Weights of a small mixture-of-experts language model, trained from scratch on English Wikipedia: 53.7M parameters, 4399 steps.
Below are experts of layer 3 (counted from 0) of a mixture-of-experts language model. Rows are named router (the router's row for the expert), gate (a neuron's input weights, with its number), up (a neuron's input weights, with its number), down (a neuron's output weights, with its number) and show model dimensions 0-255. Each number is 500 + 25 x the weight over its row's rms, rounded and kept within 0 to 999. Numbers have three digits each.
After each expert's rows: a language model's description of what the expert responds to. This comes from a sample of Wikipedia text that the model never trained on.

# expert 48
router:535507490499539479524522498517482490527509467458485532469477459499478465496506531491514526521469529465537515492500516498501510504458473484496489552505563484508468506550511467501529461535463505513525530511516514488477507498510468498479540492491496480509508511513460506522538516504470473525476530495513487517489489484493540499513532475470517453502486474522514503515477478506515496459488486487509497491511565473462447468496524446548528480485468480445540497537514508511501517485500497553511458473509517487456488488518468501456531489467438517536508510527498496498497486508521536584496504474498507488481511527474432521511526468520509474523471565494466508528509510517517514502508472493474508460513517513479499477501529504522492520497470460463505509459474518492500527522479503
gate0:498507496500481511450530513510535502470537516469463499469516542505491496485530492486507490501532483499504465516560522500506504469424481494494510541520494503449511490504488526488528487441516504479460537505493511505520512422502524483577496472530517514476495517463518485491518512499479530502494481550494488481489481512510498494555490499482498485440523502497502528520542500521568494478531477493496517504506471440501512485503494538510505503509490492497468565528521460502495560510495509482482481515522522487502539493503503545459488488528497473471518494497516492510473478481454466451484446461512482474450494485506483497514543491531558474484528459505470516514538500473493472519537475490521509508493490512508506498509523465516489524494494506486499498501518512513470520566509527
up0:475484512468490458454503490444515521477487469501497505506510518536476501478510538466498490509525498523460520501498523533464497505439500523466470544486513510485498508449499468527478500513495488483481522508463508494421566494510529475531540494500518446472473437498487507494515469478487535509535519528547530498500489514536476501508488474532499484496533472529502489472488515485482495481535499526507554495499515502491479487519490535543519482494501511550518514485516485463513508473497485500525526527531563471556487507486494480503518512506535504513510527542520488512520476476490455509483465523513530510484517493496468474477504526471492463465471482517491478532523485524492496471529511482513542502520521537557497494527487503533502551519480474478497483492451510564494473512453509
down0:482505528506474446505469465527537493476519521504506491500515507459493478498509526483485438505500499505496502494500511523497471508457520470517492552514498507504504521522518482455517476512467482493495534494523495417463550496473519529538497502480515490495466506447487487526500476500483526536495536557521505489494483515489519532505503466488504481524517433502477536499530503523541482490461508527495496548548508492484524540517517492503512475428522496466492466501504507475506523534482528513475473480486510508477487530462501535488526464472528486566470511488459490514514478492477454537518481503496489493527484479496518536466499520480566461530448501491514515507528494483503527541547456499522502473470544524523499492493482500511502507505493523455510516523517501512471528515467545
What it handles: Short vowel pieces, mainly i, in the middle of words and foreign names, such as i in experienced, earliest, Ethiopia, Sihanouk.

# expert 61
router:518494476504526473536508506510546479549507517503503501493492484476450487490501512519481484519504523489544511526501494497462490496486525475455507514460521456520504451517504465496496507515479522534488510525552489501471469489519496464475465488465479489494536504514442480558565523524441522501489538438505493505516469501458490536532526474515506493489500470535508439506468498453497538496523508477502476494492524487491513477478524487536514495517434497496531510543545512532511489471477461545505506477532544499487519503471498494485535494506488500521541549558483483505523479493503479534511495505521438500498498518461462504512524500523518473552481541492487500501539505495471475531514480535473482523501514475504569488488512493491500472530466489508494494471513481504492514503488479
gate0:491514473524507528495479506493499508453506513426509478492473501492464521482563492506489527502520503497526537431501488478558472520503521498450510483505509499493471464552497511513509486512495473495570486529537477519471568506495491540518513486424478508492505497482493490528507499510478506504490508499488480474483574474533526500502518431487488533471494501499550474481531520488533514492496503494457495488529473487487529498447498516495525510501499462507516532506439490526512493524517469530522488481473538491487494477497508488445508498521470508487515514531524519499500471502520553522478498493501440485478489555466480500502524512500476501486581530476481448484465503478503488530487509488496506469512488484500480527509482522511461513479523498486497497502530479470524479513500492
up0:524517513453525461499525476456521460550544516545509525536541493483530481528487491472499446512484478503457466535532473535468525483498480497530466500517524498501523544480530502503470491505506524529488536491467544471513470514504492511492491521555469484504489484483492424460496513502525516500513482501494490481503457494484486484527491541565508492496505498498460506496479463530458472498498520494503508519517505520533484466540554489480476479490515518507492509510505459470514538466490550455495489499536530502514496534513502515488486532478478495514509458500468502503492556493519521479497498496491519489505515445537544508507467491489515509437459498526474539525487507498485523473487500464504490496536531537511535447518487474483538509516499458514509539485459477505476515518518506
down0:473495503494495469545540469536517467506510490528487510489533516500486488526520427478487514470440522495510474462490458538488505516532453518518504502529496515488559532534510464519475461559516489489537485505529494513519511487530532468534477505520479459537500488513512483528495514486483559507482510526512489477514508532456517504490502472491520467516505526488525514493515495447484533588539484489451465531497471537461519472443524464496490502504498486536470503532494499461497486490509515497545494512484515489516460505503505463500531511482507489459479486465515524511505504497464530521489486505505504508514521513515544488499470443536508486481501509489505494507489491491481495501463482497506468501474521517496551530514499561532529476469451484470512484481526483502515452477509506
What it handles: Pipe characters dividing table cells, especially after numbers, dates or dashes, plus closing parentheses, braces and percent signs in tables and formulas.

# expert 19
router:501488496484479471539490518513521454566494508500479527477481506474463508567502534465478513522475510466527535525519491521484489477504490503455496474476504476535525453505473478479532513506493540521516565500562572522485474473505486497495521481492517479492531488497496477529557532484461472512505529484453489458487430472480516525448538499514547460481550487518512491515453471504487535518518494489493510479506538494522508470529516500512537451522482523488509465527537522505537507504493471522481466467523482502488477496498482538477506523494471482516526506505482513507496509499509472509512478495541476464534537498514485500503493465513516466526510525462494490504510526492526497516512508541476470529506458484478510488482534498494549501524462482502475495472486462463537506496500504
gate0:493490462529516480497515466493465490514537459447512513527465503539476465504473536527469518467522513499519441484510543536462525504502483506515473505493482506508478527469495506505522516512499526517524510504517516518463528451506507463458516499513542512531483475480506553524490522508468463511473524459473513562484533522496535504533463493497528501547488484493545464456502470446503497462529496501534494502477508489477476501522522506533515456519491470481499538540469525511474499542526481529522484537511518474484489517472512545491482503498470523499499499512466532539491541540499507495520502533528471503477454503510495482500492499531540537486469521419523488511533505499516533499455490517476487525459484510462477523508481499468484492477498491500457461500495472496515484521468480
up0:513483512535478511502453490497503564504515555511511563492500500536472500502508477546451470513510506509528489526465461512486550506506468514500499509480489510477524467514530489506486470499465479477488538495485501485494512509499517520495524475500500526472563525490506497495455525521560519476479488462496479517511497476506459551480530523488472528506533502499467476497516501540498502541505518520491455539524515510471523543494523496488475505510496467519500488489491513545505509447466477525512468494558518494497540509543467431499495480510509484520544521479505491539458475518460491527516498442494484523550467540517474494478518485474485514498474485541503509468472506478516529491523473484471505484536515498513497485525437478493505484508513489521464525490484527533485491472455543
down0:479467530497489500495513502498503491514492494516473569517515508469479509486492440505492482479447485496515504484473486491534488460501500493515527476469517525532468478529488532526518515505494487511506456494519485500507504496490524489487466483487511465475523504504517470475487507496516483487523536476511492496462564510481458572502502505503472503480443517501478515538472541479508522514524511490482436560515484513501487522518521500527492449527518475484504524507520476518504464487492508458548518513506549509486517530545468492524546496509525498560480463465456483538498504503449480484565503491500491548510514485517518462491518524541515474444502510480528520521519489534516464489491485500487491496529538561486488479489454498500513483509502515477455520524487469497493515449502554
What it handles: Verbs and verb endings after to or for, such as provide, create, bring, prevent, especially in old Act titles: An Act for making, to remove.

# expert 62
router:513471461511460485541475516518525480530532496486489480502515477511504510539502534462468503515499549483510502536509489512506463541458479508479496519491532500521486469490499512494509495496462521587485546506537526507522485527531517504503487476496518487500558532515518523556475474524444466517482530443540529487527489475481486511469544501503495497496496476533535452479470475482528535503495488490520494507478543509496431475515464512477510475506471493504524479507537500517503488501499476550518483490542492478501500491482495484500490551508455464527491513533487541486519463510514495539511515498503495472489504506461479496499526489498516488526500522458512461536568560525478511475519477536473453515501491485459538516487536474494526471519478487519470495476493518457508493506491493
gate0:491514508504495494501499514506513475482520473467478523502467533515487505502538472552539509536536530476525507499490496536505496505506467592448467526533492470494544524503497440486456550507487486491500525514499480490518543520495495483503455481492512508470476584516516465501466529496548488485556484525494512489506468502496477486469519485498495485493481511495491509505507477545471495463498489514510522472512492527529436513519492507472494461474434508493498502515505468511486514536512504476485494520533445490504508508528504537552484551503463483489481488478530486518515515499506473499545491483506511480490534539493510489504539486548464490484527444447482496496529479525472523480513509442487512491497484481488492469505506455514492503493495514510505520506508504532528506479469433
up0:516495490502495519505478533419525500468462508531470516467525511488491468506523501472468495501491485486493491531518517473498488517504493469524526481441509499468455496536494521517509492502533462521510495470540494473493526517530492507489539499489556499509550455498500509475522450487506480478507496515465514461522492501518556466467534512457514484479471472528534504497512518502523517471495480500538511558481476487504530461489472474488493542491521517538507519525484497477500537539523466510505509465464488484500504512465531472466508503505537494499486458542524448478507522519511531498478530491482506512544524494511457536503501495444500464527500516515474538491472521470514407538460467474511511507502449512527499542496531543477495500523491481494502500505503511488491503546491513
down0:523529507552561494510488456496485510502512490500504554515486493488509474531502532512486476513498537467507541546524481480512519511508483505480473485471509486489500528486465464455447540497537501509481502465522469487516540511518492495486524506520521519486508518487522543555513474462497467497515551466462496482518509550517544509495480518549530480519475487489515521520513462506473499508520475550472499465496456485495475487479489555508465488478503519499486537489482508478523499525504537546512499511520490575488501503487434538453512526491485518527468550530487496494478501478504470496525501499476482473472522504492526495508515510511502416459528503474477487486502495494477529484473445480484488530494479488500537520542474479506501548509460514498494459490517506479461497510493485
What it handles: Pipe separators and punctuation in sports results and statistics tables, e.g. cells after names, country codes like ITA, AUS.

# expert 47
router:511512460471454463532466514489544464534531490440459487509515499520482504509490535500479497530499504469495505491490481528502469527506493505470487482474508486531508515487483503500539451490468528563510513494518568513527488524523501503473503432501487507505550479504518507523520518508465508531476508468523489478516466476477512542499493448524541498478515471510499432511515478462506528504526527489509472480480528486526473449514509506507518476489473497470545502493527534496520477518502423570510454489514491498480481507508476496486515555518502482553521540529477536493524491534510492511473528526485491507518510503493495500506501500519515503521514529470536441483534529479495509496492505556463486512507504472499542498489538530530469479498490498515478507481515522475513497465485456
gate4:538502463487528509504437501518493470481516494479476543493532517507480502504517521499507559526512479480526502491512476504516517473503441545479425516440508488522483527499481535505517536523501500522521514499532474480534509530488508544469473484465487532517537497522465471494499517551521471529520511528471476428493492468521476514506498496461496514474525487545536451443482478487501529522471475496522535496468507504456503494481560498493501501493497520526504520517509496489528499528500477457505524522483537491503544486480563484498514505505497447511461511481468457469526494493524532495442508481492502520519496502502485477513513494520527481536465508477460536523523505485499478513506506450518487505501506505481476494474460480481538534473503517521472480489456482533516479500479478
up4:482519506473443489518517501462505451520502519510482526534482531516496499497497523524487544482535518511499483525517514519518511551505489496497491534536519522512450498510505481520500532502523473435496472516518487516504456524487474553496494466490449516502446471504473514519545484515527518482492520522508533515412483506502540503485524507519487450502475484494490509533538484502454504514514518472503504522507503520536533504487483481486480551509477509504529484542443511492477465492487488502506559515537452499506481535498504442532502468511537475571501483476491466498462456541510507515534476510542523480483476478510463520514510491490542491452523466511505526500482490474482464527506521478525516495495496522496477547495485464476493503495511468523512492472497552518475497490504496
down4:494542477519468486473511483481534551515523519522462511533509477478503498477499518501552501487504506506499466498514499491508479484459506514514485446504528501499507551503502498491515502494440526508510442490466492538474471503557549503519511500543466471490497500479515515506475482485491418489524523465495512538500481517484480492527485529518439525483490491471506517451519509545500514472467527542515485504508531513499459526506452491481478468473496524526488495495475464484501508465477508549492524511481519543534546472506457497469480528489508539508528524536484516494513480479486498465488506572499539499507499495503491537504501497517524538468473500513499504506477487550514539487565489483548526496508487497506516518548537500465440494481499500526469510470483489486534498468499510
What it handles: Table separators, commas, signs and numbers in sports results tables, such as +0:56, −15, the | between stats.

# expert 18
router:540497474511500499517540541466494458522512505494494514488492479463480500488532530486486505522486511484528508515493530500514467507482493503426458550500498482524518480518503478483500466500464538512506524553512530489490501483537509493452474454474516500440567505516478513526527482528484505523511505443470480479497473484497494508482501476494466484437525474555502514512510475511485527475494553509510511524508524476513469477499516488506536472475482472503550525516535535555513490474489454541518467506508496499484496523495447506485513558480472494506501517554469522495492470518543483522492514479510480489540516491480445498503522492495472477527529499487475471501552545518483506530501458503480470490536512474477559451506513501515486472482483482506503515502497494495494539506496456
gate0:488489491512506571511543494532502517513505500553538516478528483441498479508542493468537545483494530523516483478530475497513468514500459472539535514475494492495545491482508494495456443508488500498489472524480491563494509513516505524524488478472462482521536506507464490533521461487510484471500508487505514514543488501497539499513519461481459518491503507489501516535500478489525517473525497512546526466487495486460566511485457499477505470511492485492519532514492490496478501486498502487535544539487510494498522485460489450509477519509485489498532501524496525498476463548513530519471514487465519526506476489434538484507475500509476464584493496507511481490469500520522544501444515534463508473509480488507471499504535539523475540478439531482505519509530489522526517500491511
up0:509496486472552491512460539520493466489541463525515502505500533438496502511501528468514525512448470504529517472524533480570483497503462515504506506492508502481482479514525503487476451508563492497532467469512500502474541479497472508528553533562508509526487504487478486505509485479516488495507494527487454500485502485482530483519488522523509506517500500461507501476508480513480490482502483497509481467473484487490536485505501511457500478515524557475475481480499537507526498511499491511473533461483506503511497525487539503453495551480490502503533479491473515474489478504569533488502513520425514525494543518487456509494498488491503432507452499533491473504487503448509450468499504511526481456488505537530505556486518528550505501478551488490517566504472485491519500508490483
down0:524501587506489508503518465507556533490490483534517513485529505469479478453469489502527537478507498520519516509529491479473524477493486562503487509498524499493506492525514511459482473479486507499483481480520509531482487523462453457520511506479503506520564524487464521509521481472484448500519462521511472467491501496471481521497531497498448492506474634483521497510496480509464517482494496531495483508518495486472497486442505461488525474500502499474499542493522521502533488496537515463510481475474541504511520506496539512509483481484489473495489528505510518494468509521484539515484548487460500482494512525484480499512472516490459481494491459518531497565525493492482512484498515499482496504510493512518478476510591493478479497490496479482454513475482518498492544530488473
What it handles: Pipe characters and separator rows in Wikipedia tables, especially the closing pipe at a row's end, plus dash-semicolon placeholders.